Experts of a small language model: 122M parameters.
Below are experts of layer 5 (counted from 0) of a mixture-of-experts language model. Rows are named router (the router's row for the expert), up (a neuron's input weights, with its number), down (a neuron's output weights, with its number) and show model dimensions 0-191. Each number is 128 + 24 x the weight over its row's rms, rounded and kept within 0 to 255. Numbers have three digits each.
Before each expert's rows: a language model's description of what the expert responds to; "comes before" lists some tokens at least twice as common just after its tokens as in all text. This comes from a sample of Wikipedia text that the model never trained on. Tokens count by the router's weight.

# expert 19
What it handles: Prepositions, mostly "to" in date ranges like "from 2 to 8" and after motion verbs, also through, toward, across, from.
comes before: " the", " be", " ", " a", " make", " have"
router:160162138139114129156112134169119123141149152146108109113090089160101104105109153156107139155115110161137099142117096185113089131120079147156122111099115163113146101165117104150160104107115146151107130107183154128142112170131140106137122148132137092106138114148143115155152123142098124125164154109109140161153105134140148164119116100133104118140113136107111108142145158143146106092148106101099156109156108111108109144147102177122089131111076152096157100086097097106170129083100103108099085118100144149156138087112158155104149096120111095088110128145158129147148122150153127134
up0:127120099127119159105108102126083129087122112117100139111118085114165122136178114108103147141155102143136132121129133146113139104120137100099144098067082143149141101147138099132146127088121099143126136084103152160163113141111149120133158134109160115125096140160101137132164152100108136157112136125173122114090140150133159132097161079151136100105155118135066113145135157140143127059153112111107111092137135165139121156158118105183151169089104175133129164144130085104114089176114084110110100137144150147128120126146144121130116121145119143107125141113103126141133139122146182152
down0:135160167102129157138120137098130133123157142093096088159155112132123124148133165074114170124150139108148110090105137140122133122173126123164139133139121153155135166165118137103134137159107128137115130143097153142153161107139163120125153100141096129124132171129102129141146147153118131113133112201139096173170150141171132057132148118182137117093133112102165160144103141173135132153111156106119107108125121125110155127101142112116154126129153122151162114082120121089122153141123104131151110163155185134122095080164092148167133118132150154130126113118103170125166093135133124113
up1:097126129130065162146144149100135110104141184118165123123193082083117075119159160152092106134089096170140138152106128155114136116112112131113132122115123106114150130137113147161097130149104094108104120150111114114108145153138177154120117071074151109136088109148129145103144155109081115131149107136178134128171114125143183126112113133101115097160101106105138115134153127138159123135122113132112103131119172106110116178104116160150139152107113116139106125132088145138153117132125139123131100126094149140149143095119150147120189123147126160126126126141142085138128148180121128155
down1:121138128146102187154128103114157129102096130134161084138158109151122189111142074150162106137133125118110104109139125119128147140095136136094199108104104086171124149136167144127151119133104149143155116152128101102129083086193071141105100118129115143082104165095114147161129137128107088119168128146128132118108118120109143121121126133105139122121092167131132175131113133129141133153136154142128127127111135135170108139115130135106183115168135167152135106106157131113122052094110104125128153116120137105143076157156118166118098156135117129095116135125133136121130146129153144135
up2:104145136112066118143153125142118169125088146093151106091131171080080115131130153161098124149139137159126130130093119117191104081157103131095110109092120112108170130168144145147162180138083111110125087139090119173160096135095127119132146134114133112118119130126137112118166104172131093117127123144154110142117112131124122122119109132119122170187127145119121109130098159113174156129095136096126153137135121174098171160129146184130112138101103112115138144111131144127141138117082115092154134146103103124177126135103148133129133141134123129099131135153122133101110125185163126114
down2:118078131115111146121138173108154110069122133119095124117098102140142151143094097125149109109174156157101114150164158132142177124137141147106138128113122163053140152113149078108109164149175132108151107122125082109158113116144135151126091063168113144135103150136103112116120126108165158134139123102120147107111158113135142112115147141126138146144167130135128137104056143125105138116104126111137149119131151118205107120116094145084153117157130150144073158112115138148125093143120109129098141163148170082143123126120129152149112117127088155120144126127129108122100126139122148123

# expert 37
What it handles: Final pieces of foreign personal and place names, often in tables, such as -ya, -ski, -ika, -ina, -ley.
comes before: " |", ",", " (", "\n", " |\n", "'s"
router:161154149136114129175109155150113137145146164147087103128086114142115102098100163154103136157118111150123105149137111157093086121104094122141123113089102185096146112165093101159145117108133159154107142108161155123126112152097156088143114153146124093111135088131159118140161114145083115128167167088092126145160100142144175151120124110145104118142126132106099100148130164138141108099151105113107151099152117102120108125137104157135082138099090155095156109107113083120161131100098118111095101115122142153152132086116136162104165096112114109113116138120162127147166124149139132140
up2:127127118133067138136150129146090130131085144084123105090117110154067104119085189161146144174140117191111121128106095152130094100132120110129156109133132091127192115156138116139149122140134147150089106130125152131146110123115135127154137131114090120127159133101114082148121128168136088129160148122161148151148147158141134137147120107146106194166152095107141102124103116083171139085111105089121143115163118130105171123138108164134100132137096117077134149109108105138173137114132119102143114162104140135142108137137142128114144124130109119112121121139123090126125115155140122071
down2:157115095145155137104161143101138109086101118151140125151135148110121137124141081139100141156150128142104088109152126142148145188114138116103116175145094109069152119162127084144110122144160105119143148126094128135114136109151135123123111098171141145101110104121137112125106154148149123150072170132172122122092120114147142141111106117117153104144149093137148156094136161157117137073103109092135144149124095148158079120124137111102174164145095139154140185105117134163100158166118107128144111122109163106126069137107117171138089177136153123140113132143123122113155137124104099125
up3:135126117119125116132143106149123134147151173112190145106112144137109122129151096104181133149137117130151111162110111138094102139107094118098105160125155129128083092148092150115174130103125112145142161140154181139116120126120128122118137144157184099142119124102085132126143118146076130138155123140128133158162128107143189157145152124128171163102141147075164113120144129120130128135186096141139138123137117124099141116131153158103140103106075131097186100092116155149108145143093140142117101124131121128177150114116119110121109118115128153108118152138167080145169084087128095101
down3:097164096109112116141112140159159154144108136126149116143127157133159144124120122166135139160149115096095104088156113126094124116105139162119085119160133121149150136136124091172160134085092163124113155153128129089129103110127164127102118113124137157128103132116154150094106134108147140162124096149142147149187144135139146106142175133109160126105109113144110159156150147109116158147127158145137112132129087147095090118092140138139132110127151107127109148167103099121097141122093104096165188113138125148102115123138123107130184152164182110130103140118121133098177159090173179091
up4:105133108117168081129146140165127157108161109118108082100129110157124133158150129148105064093133115155117141119138130099170104109123141134122164127092120107119136129086118104065125164066130146124125158141154190181173111135142158145134102112174138111103151126188114139093154124104115122132123077144113087126127110105116138127168105126138162105144143154139138104115149135118140122140099129139130145134117148112107121123173145130139082131106160124120112134128104119075113109171120154154147153123072139116139097145095136132123120122138078153108122106145111133149102157113151152159
down4:144108113116141145127096168168144120074113122106085114135122130146151140120140139150139134149106144106107102083136073151152123143169129111148122118147109118106122160160127066124102159122167114089149121186112113143099097149163123132107151127112076139102127085152149143113132121112102122130093134145129143182142136125135143127089106140101135130134113167128105148129141140142088139139106115129131115125152118114089148057088138117098117154152101138166134085166177128171125142130157095126127130169141124110149105156120130120156133178167159097108147132133119122099125115080079149144

# expert 4
What it handles: Third digit of four-digit years after until, in or before, such as 1'8'72, 1'9'73, plus following, next, subsequent.
comes before: "9", "8", "7", "6", "5", "4"
router:154158143151110145165119147168111148167140152140096092118103099144106104098103153165119133160119108154129110132120109158104092115095090136147130118100100174103153112153109093148160118113133150161106157120170151136134102150107140100145116157143129111105159094136145122140156110140099120119164155085099120151155099140149163156133112102140088137154125132098108089152126160126141118106163107106098167108162114086108105133150114166122092123100087162107165095107102090111161139084103113112084111126104140153149123093099141152107165092111116107115107134127157125157154116152138112143
up0:115146128143111155124099110139102131088105125142109128108100120130118117126152107126113090158142106145121114149164104146101112152139142087118150140090112152157143095175122119128149089106104138125124119106109146119152096140101168105131119125115152105130096141159133146122159150120090124184143173105159126118144141118144148112080151100146103111150117133129067124133119161124151109057154106110102096115131160187123138139129115115172101151099142128109116159138115086113145092126095020125125116138112141147131129149134152122107173107176135161121126127143105115128137134111140174152
down0:122146163078121122120134162123116165147117149113141148146103132128158083111165137138141130128116161102157105118098163162129131116160125102154138165122102139144146146128157183126093085161095153108131139092133126101112160137137142127162163134116092148066140130146095121133164167116115072102105115117125114150154127125130115093087129131122118172124083163139164153147200173136107139189103111126120137147168157133084107143125127127130109132106132123131126079106127148137131132120144130142155093118106127109122128120137145110124096137126090174149123119122087132114182121128136170090
up1:120153131159109193163098140096133157134122120129115139130145093124131126106132137106083097159082066154127105164125100160095104106116117123115136130116099132090131106134104140158166117146117182135089113075129159130155131165122161107129077113107157097147115128123160133122162115123102127155173113144134154151173099142158168128119106133151105110138122111096117106129127147132178140145155077105104117133130173132123131140130103125138087142097158126114128140107088129110161113111117093126157102077129147122150114126128142153126169099133133140125137096145159129125176108140138099183
down1:124143109102093141113137118103097143096115125087103123147161143124122103095118157134151110138173096137113137129127121115101124089111106137135158099123110129141082134075178137140133103147112130143132118133131121157145117078140099149142124131089107134093110142109147131151128089108125100121155118117176135095116145112144142131101125156122161154119064134124175167145146146096119170162082147103116133138160147100111133151105143127113145126134156134120108133116189101148153106159114117166161149089166077094184116132084130118126147127102162123134126094142097131119179186100145108128
up2:132142136137086133174113126134113137112099167128131093104104151131098162099123162147139159161117091142141098172105119172141082123138104121121115097094120147097120127175142139164157113137125136150082102123120178136138127143097155093103109145124145103134112126091144097142124095184108103151167170118126137163156144151143140125147135094126115134144129110089105117149103155111169134124121125075111111099116098166107126125158100164122080120079102138079174148094082107130141141112091085107165100135123150130150110113140142139111138107126123130085120115152158123130130136148155134106
down2:154083137119109093141166137095117145074125093131138126131119129122122115125140097126128090086131138152092154141190160119121102127135106205137162161147127145075180136120129160149111097121122100116131114065102118117145104085105135152119124105128114073088100114150100159158139112094127143158092129138129134105080109118112117134104125161129129153119136085159129114103098153101131106110098144088121145148135097126136105143121157158097145147153115149129123106113107168096131111142143142167182100151133104128129154132104125094147121166149101118129160131128121143124117142122151084154

# expert 17
What it handles: Digits opening table cells or rows, such as ranks, scores, percentages and dates, plus Win, Loss and country codes like GER, RUS.
comes before: "0", " |", "9", "5", ".", "8"
router:146160151148109145167119153168125136160134167140097103122096106155116103093119161147117132153118105157138108147114109157097088120113110138153121105090099180092157117154104102153160119105129152168103146119159152142146101153111156089141117146140148096124145100123148119140156101147091126121160157087110123158159107145153152154133106105132101119155139121106100099148131166121139122098166103094086158106156126089118101125139104154114098130100093164098159102097095091125154137090094115097099104124112142159158132084107144141100156093105118118098111118139167124150152124132149111139
up1:140097126134142186139131168093157124131138105130153149124144093090124105100155159112047093147093072157155151136121112177118123110115099110148172129091142110095105108124133143145128115152143137100105125089127131138130132167098150127131128083067118087146100113164120149121161144111128128141133081155173132131158114116124173113127105131135128101129099117102141117114177139123161146148129098134066143134118177149122133171114124110152109127112121098135099136110120159084139122136123101129121101131116125122139141149117158113114157124180113159128121108110121114114149127167131103182
down1:110109141171124180109147105137108142121106173129160107133140144111166116104121171187150120156151085138119117120145104102125167120106114177107148104158074107118128163113194149130156126147123096116158135142159105136107129132172091117117122140096112142104092120127147116163115132119123096164145127128138139127179121093132102147168114143123144121159089150104156163147120140130131136185160162106097116109130184141109090148143157145091193136176130122136095095124155098138122066115131106146155136124136100106132114129113135126139111135117149119143119120120127114124140121156157129152
up2:109154079129076105167104155132108140119128128130140096085114171151105145114147140190129141162105106139115125180111121132160070140127110125104175139116098156106137140163157103129156146128121142119090122143102167163123121147106123100114125150143092116087088111125151098133116111165099092155131179101127140171132126125145151142130129116140126155175127167107096111120114158112185105149100142089143118121122131195122154153132127171150071116111101115090137135083103101124141128110100111108146104116107161154128093138148138163113145119119121136121136142131140138130135133147118154106
down2:131088121162141101096158148133129071113128148148115110156111093129114148154154147129099108134149130146121071125105150180127135098151114145100154150094091166110147122132137138149135145110147102088149141122124139135158087164097131152122085099153124107089129161133129158114158108087132171163077158115149101098125121129095102174118138105154112113126145119094102130122126133130110123091112144093108125129123139117178088146140142186133161143098135161112080160079099164118125122138105105126109158150117127095138114118118152106132128147127109130108163104109133075151102106170131117108
up3:146121104111107119163088120125117174114120154098162149041145150139083124123159102092116110144083118161168142106142076100134129159079140124144115124170128135112088120150107147140181101126145142107136116110147186128141128136141140119111092159126136148121113128106088128118151121138132097170143099148132144183165107114136157118116162135088160144130125131112144125123109148146177124098163151129129121118122107172121144123128129128106131129114109152090172133123093173141101144148092122107126111125135157106127117106102149102138119123112113122107138134154153132169181077091158112123
down3:157130125153083123133136149143126137147125165139129128151122141123181163136128134157125171122149120073142095140154156147150172047129133122117096144100118153134163167124152097126178108091123116133169166093129102151154111118129135083120146125118115136109109152111165154095140117142152107114134115127141138149160133146137173121181130119106100123090154180120128121141148116148130150173130156105129125173135138160110058171095110147098154123133122122131098132157116098141125152152102123134158166117132105128106140144137116099134122151136148128140111156090161173108114104122188135135

# expert 10
What it handles: Heading words in infobox and list sections like Career history, Television coverage, Population, plus year digits and table separator rows.
comes before: ":", "0", "\n", "2", "1", "9"
router:162154135146109133176115160162096125165151165140102086110100107143108121105110160148123131162109110144127106143134099168110085122104093144142104097107098185095156132151115087157174124116116149162095157120155154117136119144128144093134113149127126103106145090134141127142155091144089130135167160082112118149148087137143160155119113099134092128158134126089099106134130152125149109090155099107101161116155117093128116138143104156132101141116113149103153100095101085109152129082110121099102110134118150157154128085101152139103155098120129113099099112133165119153157113134156111147
up0:093134102079107155130115108146078109120116121156131125086098090127114123113153091128111135131146111145113143148146122129098108147136119081090149124126081141147120119167121111110160103109106131124134150129124165147166103124097150099123148110138142130138107150197135128116174165094091139166117150110177135112115133127139143113121186066154141142121167145164072137113094127112139084070180101135119097127123130167135164128117124133153139140111109130135112142116132079149128102169099105096114117131129122160168144123157136136137136128147145129104166136108084095117122147141149148159
down0:072123146082125107137148126146157137102139161130054109127149100124150095172149169104114148098153150089138134156149169136093155137163165104151139106130099147156129173142137162136074096180143129126173112088132110113111118133127147133126153161133106143099184121138130134136145164142101144112112137167154135144154117145181114114101149124140119147118111107127180147126136155171132130151133137102114101102134137156149149161105130145093084146151122087125140108167123104155156141136163125140129116138149142130096130117154128144120107125146152100140121157133137170151173118144150167119
up1:126113132155102198135139133111130144145145105130136129135188069106107081093112154127116084164108091173139117155098121164123137098099108135139131113087126108100136165101124143176138126145102143141128092133106123094136155156116124132124112077066128114130151137158130138134125131114122128166188097121172143171172124145137175154131080138150124114161106127112127119109174120140124158132131092112111107132128179133112122151123109157123141177137104125143098120121100142114119111113150144148147119130118137142134111093112152127113176122140134164128139093180119103117166154145129095139
down1:132129121095109183132133136149095151115113154103154102140135083134125130121172104156107127100157093147103136115131133099130132137128137179153119124116119128166095158110145128150138131123117163130182113154112095121154160099150104134116101114126108149125114138122127193110127111139112162119112107115127176160149160130168152119107130164112127140114074129129189152120127139120085137184151179143137121076145171097123152103152109139084176140117118073160118134134131131122115092161161124153122148145135149079186124161139134119128162138125114117190149124121140124135127121143128145117
up2:134128107141086172155122110128100110099120145107144106096084156138089127156131139142151144132097115175109121165087141172174077108164133162085121124081117147109155150157153136122146133120121130079094116157121134159143138121085124135130128112138073117106120123130142101130107087169119125136148138102109130161123139137139101131129114126183128164151132132097133128144125183113202161161074117097134130118139107161140158147140147135132115146097127128117135165127145121063153110130113103114158121142100104155103138121140125133122120138114116139111147132181127139104106155113183142095
down2:121078135138161116117130141099170109066120148146115123167127116168092119168107100125142098118090136157103098143173134139131140135103143139095152122122188166090174104122140116129138134143172123095177136104105117111110119111150136166123101106145109135089096153096127098127141104090159119156116092121174134117098147136084129142147131124071146148107135095132134152141111136144144166130136153102154130124130136129176087136085130142157149162155158132136099156115102145137131127127105117159111104172111123099116114121146116075156088139111096088109106108089115130111108129122112125133

# expert 57
What it handles: Prepositions and nouns of position or direction in architecture and geography, e.g. flanked by, along, east, near, terminus.
comes before: " the", " a", " of", " with", " to", " an"
router:154160155138103138177112148179130136154130149140085098116099118135098121099107139148111132172110112148131112158120105173104086122118097145163123118101108168115146101154109093150151117114118145151105135101158162136146112146105154094142116146131148096119129112118148136142165112143092114116154158106108116161157091143149158142138119104147087125158105137110094091150116163129138106104160108091102165095154118104102105118139120152115089127100091163093161102109089095110159143101092097106083106120103145155151128095110144144097149091109118097115114118142155140149162112150159112149
up1:152117127140109183155120123107151126126156116123109133155170076122166130116157156150117114118090068169117134162090124163091119093101128113125135112116141127074109144115121128165132120165146164129098108103091169123168147172128132110132129091088153077162106137134169131125153157124112149169173105132141113130116102133161171134118092142125109104136121118092112117148128145164143120144152094107073123108131173131090107129123110128118110114124154153123098122116102130119150095120158118127112134136132102147133160115127165113105177108146146157120147115120138123141173110156154113190
down1:116134113167107164144132089132090112113131132154110124149155098114146117130113165118145118090139122200111122127129096138126143109121141170126138131117114134135099098121142133113115148140124129116151098163116114165122148112110123134119130133155124127154117124125156110123153095163147082155141096174096137152120111105133100149115126135088105147116086158095189127145174132138105142171140145109099139100108171087095106087123168136100151090081159117179139109087143108126116056095144094080147098164094110101113118140110129127159146148106143153084112122127111110107145136116146131113
up2:103143125134074113164108120127120136082087138107148082108112148147082131122114145200096140164122108163097121157084133158160084135138127160096129138107092145096147160144170163132144133145100117128115096139115131133171116111128109122138127118144095138091143124138141098128115124147143110137131143105145106181144113126125120123161118134146114132167137150123118131133093124108188110116116153083129132112136122163087171120166111144163103126130110125113170165100112112170140080130102099096181126136133115151152103093137149109135119139141114158083143145179135113122120145161159132101
down2:111123139139083101097148103113154065083108084124131113122069119100139187153136118092109124100135108159121121125122112141124113138135126138110141158130143158087134144123144139148123098129111107113126125061137131145158118151167156144135120074157118113115133129128089164115115134141141120159113148128158118155146118123147161125132093093118132158121132116128162133123089133134127141083106131131127143161124096124162129139092142122147225151164136159112144186131096144136123150161111117131114118127128098138116138157155115154150097136175086160119164124117128081134145122121123075157
up3:151146101101141141112125104158151120149116169129134108110115132139104129131138130105125117156127132135134121133095085122079147146110132134080139156106107135085095132157092134133158106083164120110185142097131181081142114139137133138119136163128151126126170127123077129130158151129110120124160124144166118221171090107142142109113163133126124153092104135103178094115095122120110136106178116157118159149139115133112111129113140155118109126145083147121186149129123161144101106158116129137081134119141115131194126113147109117145100123120146122112118133147157125157171090110138110102
down3:133147123123116148111160117159135134163140122133126133130187150111187123139119135129107172125137144104121118090126132130146146128112146120107056133131142135135198093128155118138131151117107144145111151106096107139123109141114132098127134091108158139111118149165147147112092136133114133179121140151150129161121189122119140110108158116138106153111150190110123177117138137128131099137088155131114158116136096153111090102111178119093133102094178129137131166151137112144142136148105127142156162161134076113146123169123096161115098099145151133110120148081140144123110152083160180161

# expert 62
What it handles: Lone space tokens before numbers in tables, sports standings and lists, also before currency signs like $, £, €.
comes before: "1", "2", "3", "4", "5", "6"
router:150165128149112136152113137159117133143141157151093106110098114153123104101123151164114143154117094162142100130123093156103093109105105124147115106096102178106146104153111090153157108105123147167108141108152155138141103149121142099136111150132130108116132083120140123152158104153091111130169156091102115169149115139158168151133119106143085136143126140107099093145139163126140117085158104100086152096151117096110110120145103161129098117101089170094163101100090094122153144102101124105083102120107143147161140091106147142099159096119127100100108121129166123158166108144150128146
up2:119146117122074141144115186163111175099133141102140119090093137110112123115086166185131158152132121140111126170128122161158095101158107139091111114104115146118148152167140136121184136147141128118094107141112113125153126145112111130138180123173110107091146122094151114118129106184144109147138135116163110197115154135112116137134113139144110161137145158076106116124072153094197141122093157105113149093146104158132168115125126134105101147125125146117136152104141116125142137124100132113184124144111150176141115093140133139121110141139158132124121128146115140103125132152151104095
down2:133082152100156104121180156059147090109125134114131143144119113132127151134113122108132105100145185125110136129159141126121108124113107134102137138109111141099133118122145185121081098155157096093170080097143103115144098110154162176126113093135143140122106166113120176167119135117125134140108157128140138109101151120114098138128112119101191150149149148104111098134132157121148110132111130095113143141148160075153091136120092153133158145152129144137099146127125140149124137128128129157141132197127148100129105091175113097157118134126090111171124162100138096122130135115141088092
up3:150114140124093103163167123102154143140145131102115137139117135125087130116165129089145114167132151127128145166105127118094107146081086135146143136116143154112115135144113155149178118104109122105130127120137194112143132167126132100131136194140154135144139158144115138116175154139065119145151130152137160206173074136148177145136166131085155135148096135138145096140127168104129100120157120122129149126149130174101125165125167142147111136115091132086160105111082148129104144117119103113104108131132121132139124089133146131120138102132102138096110161125161129172155128149148132125
down3:122089128121126128135143107108119130143127135106144105171155118089120156135130124133136123142112130144137175104129137094151162088147131140121109122111139081148126114145107101171150162104132140113132143118095114165114146155063127138123140092085150104091131133117167128110127143126132150145079113138169123102155113135116152128129163122110139122115093140126138142148123160142115157163168128158137122162128164142101113155069141214142152106128120093109060179150146107124108129129114135083127123157124093158125131176131146077120137110137131138096077126091122118124123136155195122125
up4:082181109128147074111173110121126174103114110104105122125183103157118187130155114122145064113118119163131118128152166083144117128146132117114118110112149090150171163094124100091128119137143155138127124144117141153118109115140128132137149146162128130114166149129140092119122138139103156138150138147114066112141129121104131134100115134118097151131185096110134092101091146081132107160105115104138123146123086119135152149145167118130116142105150129148129129107079148147128107133130163146172160138117161122118106116109136121124127118154095144187115081118107077113160126149134141088
down4:172164100096150146142126107128099129172111155134138106116087146084117146101142132164103135149185154091112148157118110144088113137097116110135115115115130165124109121146125148152118106099155118130137113138114151125138132095163154126128183148101112104142117091139100106115136089148127108169105169122137156150157117105140177137121127139154107120144105125171124108172108137178130122093125116150106113110130116105118133133144102121126139093138078142110177107171158117138150130141134084165120135101101138095096111142071114139119114152110119091082183131125090121141110092142160084126

# expert 11
What it handles: Third and fourth digits of four-digit years, often in parentheses after titles or in date ranges, such as 195|5, 19|6|2.
comes before: "8", "–", "9", "7", "6", "0"
router:152164142146119141153120156169112138156144160149097093116100105144119109104110171152126130167118108148133106133125103156092093117095097134144124116102106175089162105157103097146147120107126151165105156124165148134152103153116146094140106156142122094120146107138157121155154106142087107124163156095094120150161093146145157150129105103136079140155118141110104095151126156136134112098162101107100157107154119103106102132142115177117091134106095161099157091094088097122153128089096116096089107127106134157154133085107135137106156092115118118103117129138159136156157127151147127141
up0:123129133119127142120091086145115109099124112132112111135106103118111123119178105124088113170130119129089132122153089144078103154171146083113155128101114160161128113175129124112160122096108177134113128122130142138178098128111134088140148114149153123149105146155122125097166186138101133162122167108161115118128133135144134083108131084170093085138151148143082124141117165142136101047156087124082122101137140128125120118130105125172102144116158146111135142142149078111137128137075071124126133129113132141150142141158147114126154114113110148124140115145103106110105136101127142153
down0:131125128097139114121166143136151131116149174114092132146141100137173111102133185088103148113160162123125144140094179139126132103158142092143130190144130124125135140128147153137088095142147126106174086100105130104095135128125133131135142127135126105114163127144165112124120168083160132096147135138129144139176119101187135088125183106126126142122139142143184142160114105135098135152126111121115135133148105102139135187070109146081112165137144123139126093126125112150126147099145126193100092138109113147112105129162126113131124162121139126112140144156106131173147087120157121100
up1:111100143131107188139168098088132121129128112121156126153172093113121114106179134117078106134109048189124157153128122153089126115109135099105128138098134144100146161118141120160125112126121148101123113112137119127119154199114127124143089101081126128160131105157136151115144143123111126174150100150170139158146081137141151136120118147143106110146123113115152129120159123158129101134125090129114120126143160132132132121106125159153125129113137122147086122130084155111155096126138091115138103100096111143103144111107178115124189127153109166118092110177142121113140129165128100169
down1:109123137101084166130142125111122168136138176124143094163179121157135126098181149140119112125117144170151142144119119090150134142138140141127165144111086122153122183111144149166157104148064128099139060121156057128124117074157099153117116099127104140142113134129131185154117123130138113143157077144128137157148118090149138124132148122131179157115101131112153140120139158101134126129103147103131145127140180140102096110129145141108142085132145146142149142134147124137108076137145158138138142102111111124149142116071141138156142129153134161160156120140141117136164137148161135148
up2:125163130121073129149119130126119149120082148094110134113086136160070121091116128163103154158107090157135086148110104174127082117165114123136147116125097152128121139166140122151163109126121151135088101120128168120139103153103151092147147148132134127123113115097113087126148113170134119136141153115156108152147154156154140146144134104151149142162140111082094094149116139112183134116126134063098142097151124148102154104161083127140087132093110144071157147105127092129154155113127097104164100109132164152129128110133159153092136095107133114105122108159148123137137125128152135103
down2:119107142154096123134164146103132125094143164149081128157162107129118172135135133138142133103115151133094127146125161125135097128084165150132153157120126135085145146101143117139120138196169099119166128052123136137121113094164157166111098057164139115135119120139163151131101107129149122142104138107140164142078162099100148120161136118156172176123145125139120136094120153126129121106111132100123151147138144100135103119094153172121157143152114122157108144122113142112118148140127093160139132158126120113120144166133141136164089153169078102161136107114139079132130152118103126115

# expert 44
What it handles: Prepositions and comparison words after verbs, adjectives or as well, such as in, as, on, than, like, among.
comes before: " the", " a", " his", " an", " their", " well"
router:147152138155106142160107158156117133168138154136086120129097117156109121097102158152128126161116105151140112146109110155096092130115105133152118097095116175094150124154109106166158119108128155141100153112151154126141116161114174101143108162133126110102148108137144129145153095147105120131165148088097105151149096144158178148126104108134099106158107134110104098154122153145132103089151109109105162098155126105122103145151121151123085134105108171098170106103109101093144126071099109086088112120100162164145136089104147148103164098116131124111102139124157137159168135134141143149
up1:125113130111125179143148124121124126168148130120158138149144087103137104120179163117103116168064101130106177164097089164078116116127122126096133118119130124116123083156156142153144087149155134101114145110080107093162153189138131131126135134094113103141116117123164150135159122120139146154127116129142120134135093131159150132118099134134090110139094102093123117117156145148139112132138117116089140126126198133119100142141124160127125121131149161149095133125078159115147110129140123111144124103078087127144153151130163130119175120144116156110088110152151156145143117160140096195
down1:145146138121114136127137151072099114080167072143103122140162135147133154129109144178133098130152119142102137159113123103149146126115123129143117105163083150138098131134142143112165069142162149128139118147129129109131148106105081105125134148119084163105132108096146182129167119116101094096147121132142099140117110138154129156138141159108099131098109131172160152159112152128131109150143140152129128167111143100138111136170128150127180095112117171118143140127189120100110060151143099161122141130140120115121122100111094138103078092111147134113136085132119132165148127091159146161
up2:114140130116106163160100148113092128074087132108136104112119153133092128151123161143135144154120106154114141161098102189146108142157127105086147114099091109071142125139157136193161113098130123104147131097114137144153128136111126140122126162162086102100159137106153087125123084150182139164130175109115101157121122130123109149137103125144090142157130141092119143145099138108163151162108135091124114124134112151124173126147153129125110160093120151108132180104118129102143083132134068104171150137130138148120136109101112107121104143161103148139099136159128110108094140133111144104
down2:127133156127107122139145179122131085095145138145163120091112111075112129139118115084125146106151176129092098166135099124112143134137152154131100143114151167108124101139133149157128125166167089123107148122110099119145115169118152078127087061143159133098085143144107140113097141129157114141153117160167115109132140102149105132109134112128116137128113134129097142134081137148144122148104171128128160108127106087147125122095109143131179155140171118127103125121134176124130164143114109125144164165086117086133110140123101158147098135141130102138104111106171101152167190147093125119
up3:117093115114122124168142126147143172120146143107178127159125149175061107149138103134146126155109153165162139140129105126080113122159113114093105115172141133110151137173120174099183124107140134115162158163136159158101126126131130138118118168153142151159100138118088147122164144156117111130142141142097120182140081106138151140098150123137113122094123132118164127096146139130145126085125144148098142144132092139110122132118133140164080109123122162102156089086134150142102130129097116113144115135148124116186142126095154108131095128119106168089158121077176149137127118131119141094
down3:146130092150142129098135101104128165111109131135149117126101132098102162129128147137129149121093122143129097078169112122170168112108164158146052121122140094182095153154132131128116125091115119110153107129111146110171148131124130098104101081095128142128106113160129113093134133167133093096131132151163142162129144120125150124137156131092176086100120180143155142117167152102103148174180126098162100125119177107125122175123122144126086103167140153129150140125150122101138123175120130102110148101118132156128114129111150129134154132119144108119071121139130116111110168118135152098